Below are experts of layer 3 (counted from 0) of a mixture-of-experts language model. Rows are named gate (a neuron's input weights, with its number), up (a neuron's input weights, with its number), down (a neuron's output weights, with its number) and show model dimensions 0-191. Each number is 128 + 32 x the weight over its row's rms, rounded and kept within 0 to 255.
Before each expert's rows: "gets" lists some tokens that make up at least twice as much of what it gets as of all text. This comes from a sample of Wikipedia text that the model never trained on. Tokens count by the router's weight.

# expert 85
gets: "\n", ".", " so", " since", ").", " ."
gate0 [101 169 113 166 136 164 168 111 176 137  98 147 158  57 162 147 161 123 222 115 162 137 141 117 126 139 121 129 125 114 188 140 112 102 156 131 138 125  84 123  93 128 104 125 181 168  99 206 179 159  94 167  78 128 125 155 131 170  91 117 141 117  85 100 145 100 123 135 139 163 118  99 165 137 143 157 107 125 168 118  78 148 118  88 149 192 145 134 121 129 163 141  84 110  79 111 147 183 145  84 125 140 109 138  86 115  81 116  99 140 129 120 169  97 112 125 162 119  87  86 182  72 141 115  30 156 129  83 154 114 138 114 111 121 145 123 123 108 161  89 146  84 113 143 148 182 194 103 123  86  86  94 145 110  51  95 164 102 140 127 183 154 120 159 106 120  94 145  94 105 128 101 168 107 122 101 145  59 108 109 140  96 176 144 101 166  27 173 140 122 103 101]
up0 [ 64 172  89 127 137 108  88 189  81 160 121  87 122  90 108 157 134 151 178 149 122 154 170 170  99 119 104 107  85 143 134  87 128  86 147 131 111 134 117 108 144 152 129 128 118  95 124 129  90 242 131 165 101 131 225 146 195 146  69 129 138 123 121  89 182 122 138  86 102 125 113 146 116 119 147  82  96 148 145 118 171 205 117 107 132 115 142 143 126 149  89 162 136 100 157 102 154  99 102 161 172  77 130 117  86 121  69 155 140 133 100 137 173 108  95  71 108 120 161 116 108  95 140 104 142 167 145 141  89  99 175 171 133 119 166  90 131 140 137  54 109 138 197 119 173  86 166 135 108 137 162 114 144 120 118 115 135 136 106 109 149 175 151 146  91 100 121  84 187 112 146 122 126 103  85 170 119 154  80 136 158 115 231 112 127  80 106 175  91  92 144 112]
down0 [134 109 162 154  82 136 105  50 101 128 107 137 173 134  91  96 105 189 100 139  75 165  83  20 144 159  84 155  92 112 134 113  79  65 153 101  92  99  97  89 137 155  79 123 107 107 177 109 124  95 134 142 138 138 129 129 191  77  94 131 170 116 125  89 135 111 121 130 149  78 152 106 119 109 134  72 145 178 109 158 118 135 128 160  97 114 122 150 144 148  80 159 159 161 121 178 111 114 145 136 103 128 100 164 119 109  85 102 124 161 130 102 132  97 171 181 114 116 137 106 176 111 103 112 178 162 128 121 114 146 115 195 151 173 114 116 124  87 101  97  98 153 146 132 132 155 136 113 150 190 142  95  93 111 164 165  61 127 173 118 142  95 142  99 171  92 104 102 156 119  95 157  68 159 141 148 166 155 144 136 131  91  30  42 158 136 103  62 120 155 154 138]

# expert 11
gets: "er", "\"", " ", "ing", "ers", "i"
gate0 [161 152 127 174  96 157 132 155 123 134  77 148 126  93 173 119 114  89 150 162 109 127 129  83 170  93 157 172 145 154 139  99 120  95 188 158 126 141  64 172 104 163 146 158 129 153 195 140 151 128 149 182 149 209  73 120  98 130 116 147 162  87 131 129 128 130 169 149  57 134 114 104 144 158  94 111  71 107 121 145 143  62 101  97 118 129 119 134 144  91 135 114 105 104 110 114  90 135 144 146 154 150 137 122 114 138 129  88 105 201 182  42 138 123 123 140 126  92 166 178 150 129 183  83 123 178 137 118 133  96 122 125 112 150 180 170 122 143 167 136 112  90 106 192  95 149 195 147 127  88  91 110 151 166  70 153 156 115 150 209 175 140 144 160 166 143  89 134  79 114 108 135 190 153  96 153 123 106 146 109 146 114  95 137  61 162 166 110 110 181  96  65]
up0 [150 184 134 118 145 179  73 165 118 163  90 128 138  93 112 106 169 124 152 101 122 155 165  96 108 144 105 115 129 104 119 135 174  71 148 109 196  73 158  83 135 106 112 123 125 144 112 114  79  87  84 116  93 160 162 124 181 172 139  87 133 130 136  59 107  97 109  81 129 134 147 192 151  85 114 187 127 200 110 134 102 138 204 180 172  90 119 139 116 179  59 133 154 166 108 122 148 114 168 140 126  66 122 104 155 146 103 146 132 211  81 156 102  91 158 119 108 156 146 116 182 126 109  77 115 120 141 123 110  79  96 145 138  62 189 120 104 173 130 111 107 124 163 129 115 113  95 144 120 132  97 116 157 136 152 139 150 151 102 141  92 204 152 172 109 129  98 121 228 118  98 131 120 119 125  96 121 141 125  92 195 114 137 106 149  82 117 147 152  98 169 158]
down0 [ 91 154 143 164 165 111  68  59  93 126 128 134 159 124 118 113  87 116 130  70 115 125 110  80 136 110 148 137  71  50 161 131 101 116 135  82 113 105  65  76 155 124 106 176 109  80 112 151  94 107 126 154 111  53 203 133 168 132  94 107 139 153 172 175 118 125 173  90 103  94 181 146 107 134 137  94 151 102 114 147 123  94 116 170 142 127 134 147 163 107 148 118 143 145 127 151 126 120 159 138 167 126 152 154 131 184 159 128 139 210 108 106 148 108 139  95  99 142 154 150  91 155 100 118 150 110 128 168 196  96 118  72 141 120 145  74 104  47 125 114 117 138 112 214 166 188 122 162 116 114 183 147 103 190 144 115  83 105 136  79  75 131  86 139  95 148  79  99 146  81 125 132 117  94 180 139 186 170 142 144 166 158  92  90 135 130 113  90 140 130 100 157]

# expert 68
gets: " a", " the", " he", " an", " A", " He"
gate0 [126 156 146 169 124 167 152 150 129 157 122 143 143 142 144 155 169 119 139  77  74 101 150 100 141 124 176 170  99 125 117  67 119 121 182  82 129  99  75 129 117 166 130 122 147 171 134 132 140 149 149 149  98 138 116 160  89  81  85 179 115 151 144 117 150  69 190 155 116 124  79 111 140 109 136 107  95  75 174 122 124 142 106 104  78 137 155 134 182 141 152 176  91 125 116 133 125 119 114 148 149 191 165 141 127 150 124  64  89 196 117 126 187 120 153  81 100  94 149 186 153 105 146 116  87 149 172 131 146 140 101 116 120 105 136 122 199  93 182 114 101  83  93 170 135 105 171 136  62 123  96  73 122 128 100 137 183  97 145 163 144 159 180  98 133 141 155 173  93 122 103  73 242 164  30 109 151 134 128 147 158 126  94 143 121 110 103 166 146 115 114  96]
up0 [143 164 125 104 143 154 109 175  94 136 133 157 146  92 101 150 131 100 199 129 111 121  89 131 104  92 148 110  84 121 145  98 185  70 138  89 167  96  97  84 164 128 136 150 115 127 139 120  95 197 146 125  84 136 146 157 143 165 166 143 112  92 113 128 159 124 178 147 139  73 105 162 144 133 171 129 118 156 179 126 141 182 145 116 161  64 158  92 154 149  52  90 195 147 138  58 159 118 160 139 150 133 181 136 111 120 134 126 131 137 133 157 159 111 127  88 118 134 141 145  96 101 124 135 172 130 186 102 106  76 182 188 126 140 198 146 118 190 127 106 105  99 152 129 154  45 135 118 145  97 140 131 123 138 136 114 106 119 160  96 155 201 173 154 101  75 117  47 131 131 146 112 147 175 116  84 112 129 158 163 185 187 107 155 162 127 154 141  54  55 120 132]
down0 [ 85 141 165 158  96 134 150 114 123 131 107 170 183 162 147 106 126 122 100  52 173 140 124 111 139 131  72 128  81  83 114  95 140 144 133 129 145  82 100 136 148 138 110 146 118 200 106 168 108 104 147 138  82 142 141 134  87 131 119 149 140 108 128 147 150  57 141 125 148  90 110 131 143 121 234 141  75 100 131  52  86 119 122 145  99 131 203 163 125 113 193 159 131 153  94 134 130 159 140  90 144 133 128 118 163 118 118 117 141 118 111 148 154 139 138 151 235 161 123 138 104  69  72 137 135 158 115 129 111 162 190 137  94 116  91  39 151  83 159  72 121 151  84 139 137 129 119 139 163 129 133 132 131 169 174  84  28  92 127  68  88 128  83 104 153  98 125 138 155 164 176 150 141  98  93 161 169 169 140  69 139 148 115 126 124 169 115 104 159 125 143 129]

# expert 34
gets: " |", ";", " was", "0", "j", " He"
gate0 [ 94 120 162  63 167 174 136 191 135 102 136 145 125 121 121 165 160 138 124 147 125 136  81 116 117 103 125 153 158 107 125  85  91  64 152  54 140  84  88 125 147 144 175 147 226 164 147 157 113 136 157 148 154 176 105 138  68 135  96 181 114 141  88 154 144  99  91 157 150 112 139 142 144  99 174 129  75 167  93  95 126 112 120 107  94  93 141  75 130 106 115  86 151 139  80 110 109  52 121 139 140 142 153 171 132 193 103  51 109 132 155  93 145 149 139  99 115  96 173 124 130 141 130 142  17 132 125 163 173 149 126 119 167 116 120 156 140 107 203 136 130  73 138  35  44 159  97 120  90 111 136 129 123 154 109 150  94 158 131 119 185 142 185 137 155 125 155 151 101 173 116 122 167 128 100 140  86 116 134 107 154 124 148 165 125 138 165 136 113 116 132 137]
up0 [114 154  82 142 134 148 132 179  91 173 146 102 139 108 129 130 106 152 177 177  81 160 126 132 113 141  96  94 141 127 141 140 143 119 139 137 201  80 133  35 128 122  77 131 119 127 140 107  70 126 137 142 154 124 130 158 167 167 146 166 104 110 124 141 130 148 155 142 152 109 133 133 109  60 169 108 148 149 176 124 199 198 150 146 209 114 145 121 194 129  92 131 142 127 140 138 130 103 137 129 166 100 176 139 167  91 129 198 201 100 100 186 160 173 145 129 160 156  64 110 124 111 169  80 135 100 120 120 115 123 173 148 150 125 217  72 104 183 111  81 134 132 124  83 120 131 145 155 128 142 110 117 144 100 188 121 120 116 134 100 103 123 159 104  77  84  88  73 143 147 134 134 127 185  70 134  95 110 189 145 161 184 144 163 121 131 207 141 126 105 108 126]
down0 [106 159 164 140 171 129 115 173 130 207 190 165 146 174 130 150 148 159 102 118 140 154 123 117 124 167  71 136 138 121 151 133 158 151 151 141 198 115 141 151 168  71 140 107 154 141 148 114 122 134 196 173 176 140 163 140 127 119  88 192  85  63 119  90 197  72 119 104 133  90  90 142 161 114 155 126 158  84 121  84 128 110 106  92 147 128 134 190 150 160 114 139 171  79 112 142 126  98 126 167 113 167 121 201 143 117 160 101 134 135 140 126 156  71  57 119 162 142 156 135  95  80 118 118 150 113  67 173 110 143 178 155 113 110  97  75  65 145  67 165  92 148 120 132 161 150 151 162 116 192 156 167 132 128 171 137  72 118 128 167  99 140  96 158 126 156 161 112 146  88 104 125 140 129 182 149 141 131 192  93 165 156 133 116 114 156 132 117 141 209 140 161]

# expert 44
gets: " (", "\n", " \"", " =", "===", "="
gate1 [120 101 152 138 187 112 131 119 186 124 139 140 132 148 157 192 132 112 147 186 129 115  95  73 132 164 147 171 139 134 136 190 122 122 140 169 171  50 140 146 140 205 173 136 113 110 155 144 102  84 114 126 111 142 152  98 170 164 116 104 141 126 148 211  85 144 141 162 178  95 184 144 119 120 117 172  85 113 136 163 158 140 139 157 163 104 140 132 128  91 167 111  92 120 150  96 188 127  24 122 139 133 157 190 145 168 197 142  35  82 136 118 149 168 145  90 131 133 162 159 117 119 127 159 106  99  85 114 156 149 146 190 152 218  83 143  90 153 149  46 140 145 117 116 122 129 147 107 136 138 100 175 152 101 164 118 133 129 152 140 135 156 109 145 104 151 123 162 122 133  59 126 157 126 126 123 138 132 156 218 111 101 139 120 111 170 109 136 151 106 111 148]
up1 [108 149 136 143  60 184 105  67  95 155 171  85 149 128 157 129 129 149 127 135 119 165 122 123 145 133 130  64  82 119 111 126 131 127 128 130 116 169 109 132 156 118  43 120  63 140 118  72 173  96 166 120  99 110 129 144 152 159 119 161 124 163 145  61 121  79 152 164  57  69 121 111 141 111 130 107 151 138 132 129  99 168 129 172 144 176 139 138 150 104  84 131 118 149  59 130 116  82 122  90 138 133 160 111  66  84  77 161 194 164 143 137 121 121 152 123 164 112 148 173 108 194 173 152 187 133 115  92  92 125 123  69  99  53 157 112 138 117 115 143  55 144 126 159 127 119 115 155 122 137 201 142 166 178  89 118 128 138 137 187 130 130  85 105 158 129 166 127 140 136 210 123  90 112 107 142 140 146  99  33 161 139 106 133 183  91 121 133 118 109 138 100]
down1 [108  67 114 140  73  95 112 139 140 175 166  83 109 116 171 119 180  85 106 137 163  88 113 161 112 163 140  88 117 125 157 149 141  52 169 132 103 169 110 175 119 129 141  48 143 120 139 103 166 173 114  62 140 150  77 144 149 182 114 107 107  96 138 196 104 144 159 116 134 125 162 132 155 137 172 120  84  92 136 200 142  70 168 157  96 116 131 175 128  64 139 131 162  48 167 111 117 124 113 144  87 152 113 150 101 146 125 119 118 116 101 167 121 165 136 127 106 157 164 132 107 121 118 106 129 175 166  81 126 117 123 130 127 109 114 215 208 124 136 162 178 123 178 159 107 110 115 125  84 157  47 116 119 119 101 119 163  93 105 149 145 100 183 121  98 114  99  92 177 114 106 102 142 145 133  82 107 127  79  97 171 115 104 125  69 135 187 136 156 170 164 121]

# expert 100
gets: "ia", "a", "e", "ation", "ity", "age"
gate0 [125 124 166 135 116 185 164 129 137 129  76 145 112 117 136 143 160  95 139 120 179  72 172 148 164  87 163 166 133 123 103 152 110  87 143  90 136 149 127 123 123 151 116 165 148 134 117 118 155 179  70 152 127 178 133 139 119 141 100 105 165 114 157 197 128 113 160  95  88 140  79 152 125  86 116 124 110 137 149 109 115  97 150 151  81 127 159 209 113  93  89 148 103 149  56 157 153 114 175 106 143 130 158 102 161 126 108  92 148 165 104 125 184 147 117  72 163  51 162 131 180 135 159 105 136  99 121 175 155 153 118  96 137  72 134 144 168  76 128  69 139  85 150 110 137 111 188  76 114 120 140 133 147 143 101 101 151  65 115 224 173 139 151  98  88 220 135 132 144 127 105 147 170 148  80 187 145  70 160 138 127 132  69 181 107 147 105 123 153 145 106  81]
up0 [161 153 119 120 113 151 141 174 100 126 145 139  80  93 153 152 120 103 151 124  78 168  74 156 137  99 134 104 163 132 109  56 148 114  81 156 123  87  96 123 172 125 154 112 177 157 168 108 109 117 130 110  75 132 144 119 155 146 132 116  88  97 168 161 155 132 150 109 133 155 139 166 125 172 158  77  85 140 161 141 185 153 163 177 134 101 116  87  94 179  50 198 130 182 125 138 129 105 132 180 137 107 161 171 129 178 172 156 112 118 100 152 126 157  77 125 155  96 115 146 101 167 130 177 135  91 191 103 143  88 179 176 102 110 123 105 107 143 188 115  82 118 138  54  85  85 114 152  90 131  94  90 134  83 137  89  96 123 161 202 155 169 198 159 147 106 127 118 113 129 153  94 165 186 126 124  94 102 168  93 192 145  68  92  92 148 120 132 145 150 148 113]
down0 [ 91  90 154  89  76 177  99 147 126 127 140 124 166  94 183  91 176 126  74 117  94 103 106 133 135 141  94  75 121 138 137 106 135 102 127 132 190 129 118 111 127  85 138 129 137 171 131 114  58 140 121  81  67 124 182 101 119 102 158  87  91 132  80 185 145 136 132 177 133  94 115 117 175 107 121  90 101  85  17 171 138 140  98 152 102 188 103  90 180 151 177 165 155 121 126 130 137  87  98 108 118 100 123 195 164 189 154 138 129 119 142 154 137  67 139 169 130 178 108  98 142 148  91 131 162 113 128 103 124 124 136 160 126  98 143 100 132 123 157 164 109 115 130 119  84 162 113 136 144 169 162  88 129 139  92 156  97 123 190  79 154  74 119 151 142 157 129 209 141  70 167 174 169  88 143 159 161 127 159 177 154 169  87  96 135  90 127 155 115 159 173 141]

# expert 12
gets: " a", " that", " ", "er", " which", " who"
gate0 [120 168 159  88 110 122 205 137 115 180 100 166 102  85 114 225 159 129 111  93 139 114  82 117 119 105 158 153  72 158 133  99 104 147 147 124  84 106  95  97 153 136 152 157 135 109 132 163 107 164 151 165 133 133  75 145 141 172 139 154 114 121 150 110 156  78 155 132 124 156 137 102 159  93 174 170  94 133 182 101 144 112  72 138 128 104 146 188 151 126 118  87  78 116 122  96 119 111  85 128 168 182 130 134  97 212 131  89  97 137 120 133 145 146 132 102  94 111 174 152 183  89 176  89  84 158 103  88 156 131  61  65 175  99 124 169 101 107 154 166 153  45  89 155  72 115 151 128 106  71 113  94 177 148  86 167 140 139 147 112 161 128 150 162 127 131 161  97  75 116 126 162 180 127 136  66 110 137 115 106 125 119  87 169 117 156 154 150 150  67 129 119]
up0 [101 142 151  94 164 111 159 103 143  98 139 108  87 121 144 124  82 169 197 126  70 171 151 136 149 114 125 124 104  87 154  50 131 117 132 119 166  75 127 107 186 108 124 116 119 152 179  74 122 121 123 102 169 130 125 102 155 145 150 169 127  90 123 117 180 178 147 160 138 145 111 195 156 127 131  80 109 148 139 143 160 153 171 191 133 116 134 129 168 169  78  70 176 128 132  93 138 131 173 157 139 107 139 122 125 142 116 124 181 119 145 153  93 154 149 163 116 117  34 101  92 132 161 138 150  77 199 125  98 105 152 129 119 139 159  63  83 167 141 116  74  44 151  90 126 120 151 124  86 165 118 164 183 136 109 117 109 122 164 134 109 112 181 127  35  81 109  97 150  86 138 118 197 107 113 160  90 137 135 138 190 115 171 162 163 112 173 111 109 119 156 133]
down0 [109 146 141 152 110 115 159 137 107  82 179 178 120 106 111 175  90 134 107 105 145 144  98 118 145 137  63 160  66 133 114 113  53 135 204  98 169  58 119 162 153 119 115 174 156 125 145  93 111 151 172 138 107 130 122 195 177 110 128 126 108  95 148 127 107  97 130 202 160 154 150 144 102 136  99 129 142 114  94 112 151 125 100 191  89 126 138 114 127 135 101  74 131 132 153 105 154 130 123 140  86 143 163 115  65 137 105 195 161 106 149 143 129 109 143 107 183 126 132 167 181 120 125 144 132  90 129 134 146 147 134 172  99  87 180  96  97 103 165 126  80 184 133 146  92 174 154 169 195 122 164 173 125 140 177 144 141  72 173  85  70  83 119  88 157 110 126  85 150 133 207 148 139 131 183 161 114 204 123  98 102 118 113 134 125 158 109  87 151 194  82 113]

# expert 80
gets: "\n", ".", "\".", ")."
gate0 [126 108  99 105 139 187 144 142  75 140 183  85 145  85 169 145 185 116 171 159  91 111 101 101 118 101 159 109  83 112 168  89 140  83 172  79 157 143 117 113 179 145 143 133 139 142 155 132 202 118 195 144 159  89 124 162 139 170 111 152 158  56 132 109 177  66 152 137 105 101 144 138 116 136 114 133 132 139  85 136 109 156 153 136 165 142 134 119 164 112 131 158  53 157  57 147 126  92  83 144 158 181 112 166  96 158 139 125  95 138 123 111 176 124 142  48 154 113  82 190 160 106 112  99 145 165 101 115 124 140  68  98 144 107 160 146 168  79 150 194 110  88 166 100  70 153 161  97  99 120 116 155 133 146 110 106 130  89 116 161 134 166 147 144 165  89 125 174 122  96 164 128 135 102  66  99 164 112 198 105 144 136  88 161 156 156 108 177  96 175 133 147]
up0 [127 116 143 131 181 131 119 150 122 118 187 154 112 138 109  94 174 153 226 102 101 165  95 132 107 114 118 134 109  78 213 102 188  73 125 151 164  89  87  74 127 150 129 110 123 157 169  79 102 135 138 137 139 185 167 159 132 150 128 155 103 166 102 100 185 145 133  85 120 124 113 133  70 127 167  98 152  86 169 148 116 122 173  91  72 100 134  98 120 169  51  88 137 145 112 119 163 140 131 204  76 106 147  86 146 113 125 137  99 102  69 155 104  81 184  95 127 155  69 149  93  66 126 123 117 108 134 125  71  75 128 167  87 110 115 138 101  70 120 109 116 181 162 104  80  63  99 151 117 148 133 150 146  91  71 119 114 102 100  90 127 144 145 126 123  61 139 126 132 125 120  98 137 133 131 122 144 111 100 124 153 124 109 151 127 132 126 208 100  84 159 159]
down0 [103 140 139 151 136 118 110 163  81 126 134 147 196  99 195 179 190  89  84 103 132  89  71 140 120  94 143 187 126 107  61 111 103 127  77 144 170 101 110 119 154 106  78 142 141 101 136 109 107  91 130  99 140 134 119 105 153  91  85 111 122 119 172 172 116 141  97 173 129  84 206 163 158 139 171 144 119  80 130 131 153 163 146 125 106  98 130 159  94 205 190 130 106 112 126 107 129 122  99 112  96 154 141 147 125 110 145 170 133 126  99 140 154 117 111 148 119 142 130 211 142 121 126 116 106  99 129 158 119 112 121 162 109 196 105  80 162  84 101  73 135 171 117 114 101 114  80 153 152 162 169  99 187 145 159 135 129 188 136  85  91 120 124 157 147  88 132 117 183 146 140 118 165 105  90 122 185  81 204  55 161 153 102  92 113 132 204 117 125 178  85 102]

# expert 67
gets: " C", " B", " c", "b", "c", " b"
gate0 [128 111 146 105 117 118 142 178  99 133  82 111  63 105 100 170 155 126 149 125 134 115 122 143 123 127 150 163 123 120 189 127 120 141 145  94 169 134  88 152 152 190  94 166 170 143 184 159  72 141 164 117 176  96  70 157  87 119 157 148 117 113 140 100  99 106 168 154 100 152 139 135 155 158 196 137 152 126 144 180 154 151  74 157 174 155 101 142  80 169 163  70 114 113 123 166 107 132 133 123 141 181 171 172 158 130 114  70 130 169 125 140 193 136  36 110 145 106 112 136 117 113 143 192 122 148 134  91 192 138  76  89 158  53 155 135 182 150 183 137 126 104  62 116  87 146 120 105  98 103 136  64 112 133  75 157 159 137  98 125  68 134 160 188 112 166 110 141 152 168 133 114 115 184 111 128 135  66  89  95 129 143 152 126 168 172 136 161 148 110 131 122]
up0 [132 136 124 145 102 173 154 132 118 161 121 134 118  93 138 183  82 146 151 152 155 175 147 147 101 160 115 138  80 146 145 122 156  92 135 107 131 114 112  90 104 134 111 137 174  87 162 110  98 148 163 147 100 158 118 118 137 133 170 144  53  57 144 120 228 181 139  87 154  68 112 143  93 108 133 125 117 112 148 120  86 155 156 141 181 123 141 129 156 134 108 124 131  97 116 133 150 122 107 162 129 114 167 100 114  97 199 155 166 167 145 124 130 131 135 174 106 172 118 154 144 138 128  92 162  58 165 109 103 116 162 127 111 119 209 130 112 175 195 136 112 117 111 122 145 145 102 174 132  80 110  85 193 103  81 117  83 139 169 159 113 164 178 129 127  72 119  90 150 130 157 140 154 167  75 101 167 110 123  60 184 125  79 207  43  67 127 119  75  97 145 116]
down0 [137 182 128 112 142 126 111  96 121 114 148 164 161 107 114 104  88 157  78  92 120  96 112 104  89 101  64 142 141   4 114 124  62  99 113 135  97 138 170 142 136 111 102 180  91 149 162 148 131 100 161  87 124 122  88  82 143  73 147 156 107 105 120 132 173 139 183 179 132 148 119 138 139 146 165  99 123 128  83  92  80 166  82 214 140  95 134  79 176 184 174 136 146 141  91 158 161 141  90 100  92 143 152 121 168 109 122 136 119 140 178 134 160 180 188 137 110 120  92 119  59 130  45 125 135  91  81 146 147 124 114 119  97  82 132  81 166 114 137 120 104 202 140 156 152 170 113 135 121 125 154 155 113 136 170 139  99  69 119  74 136 124 111 128 108 119  91 124  96 164 150  98 139 162 160 145 111 142 196 168 111 130  66 113 138  92 130 121 161 145 110 107]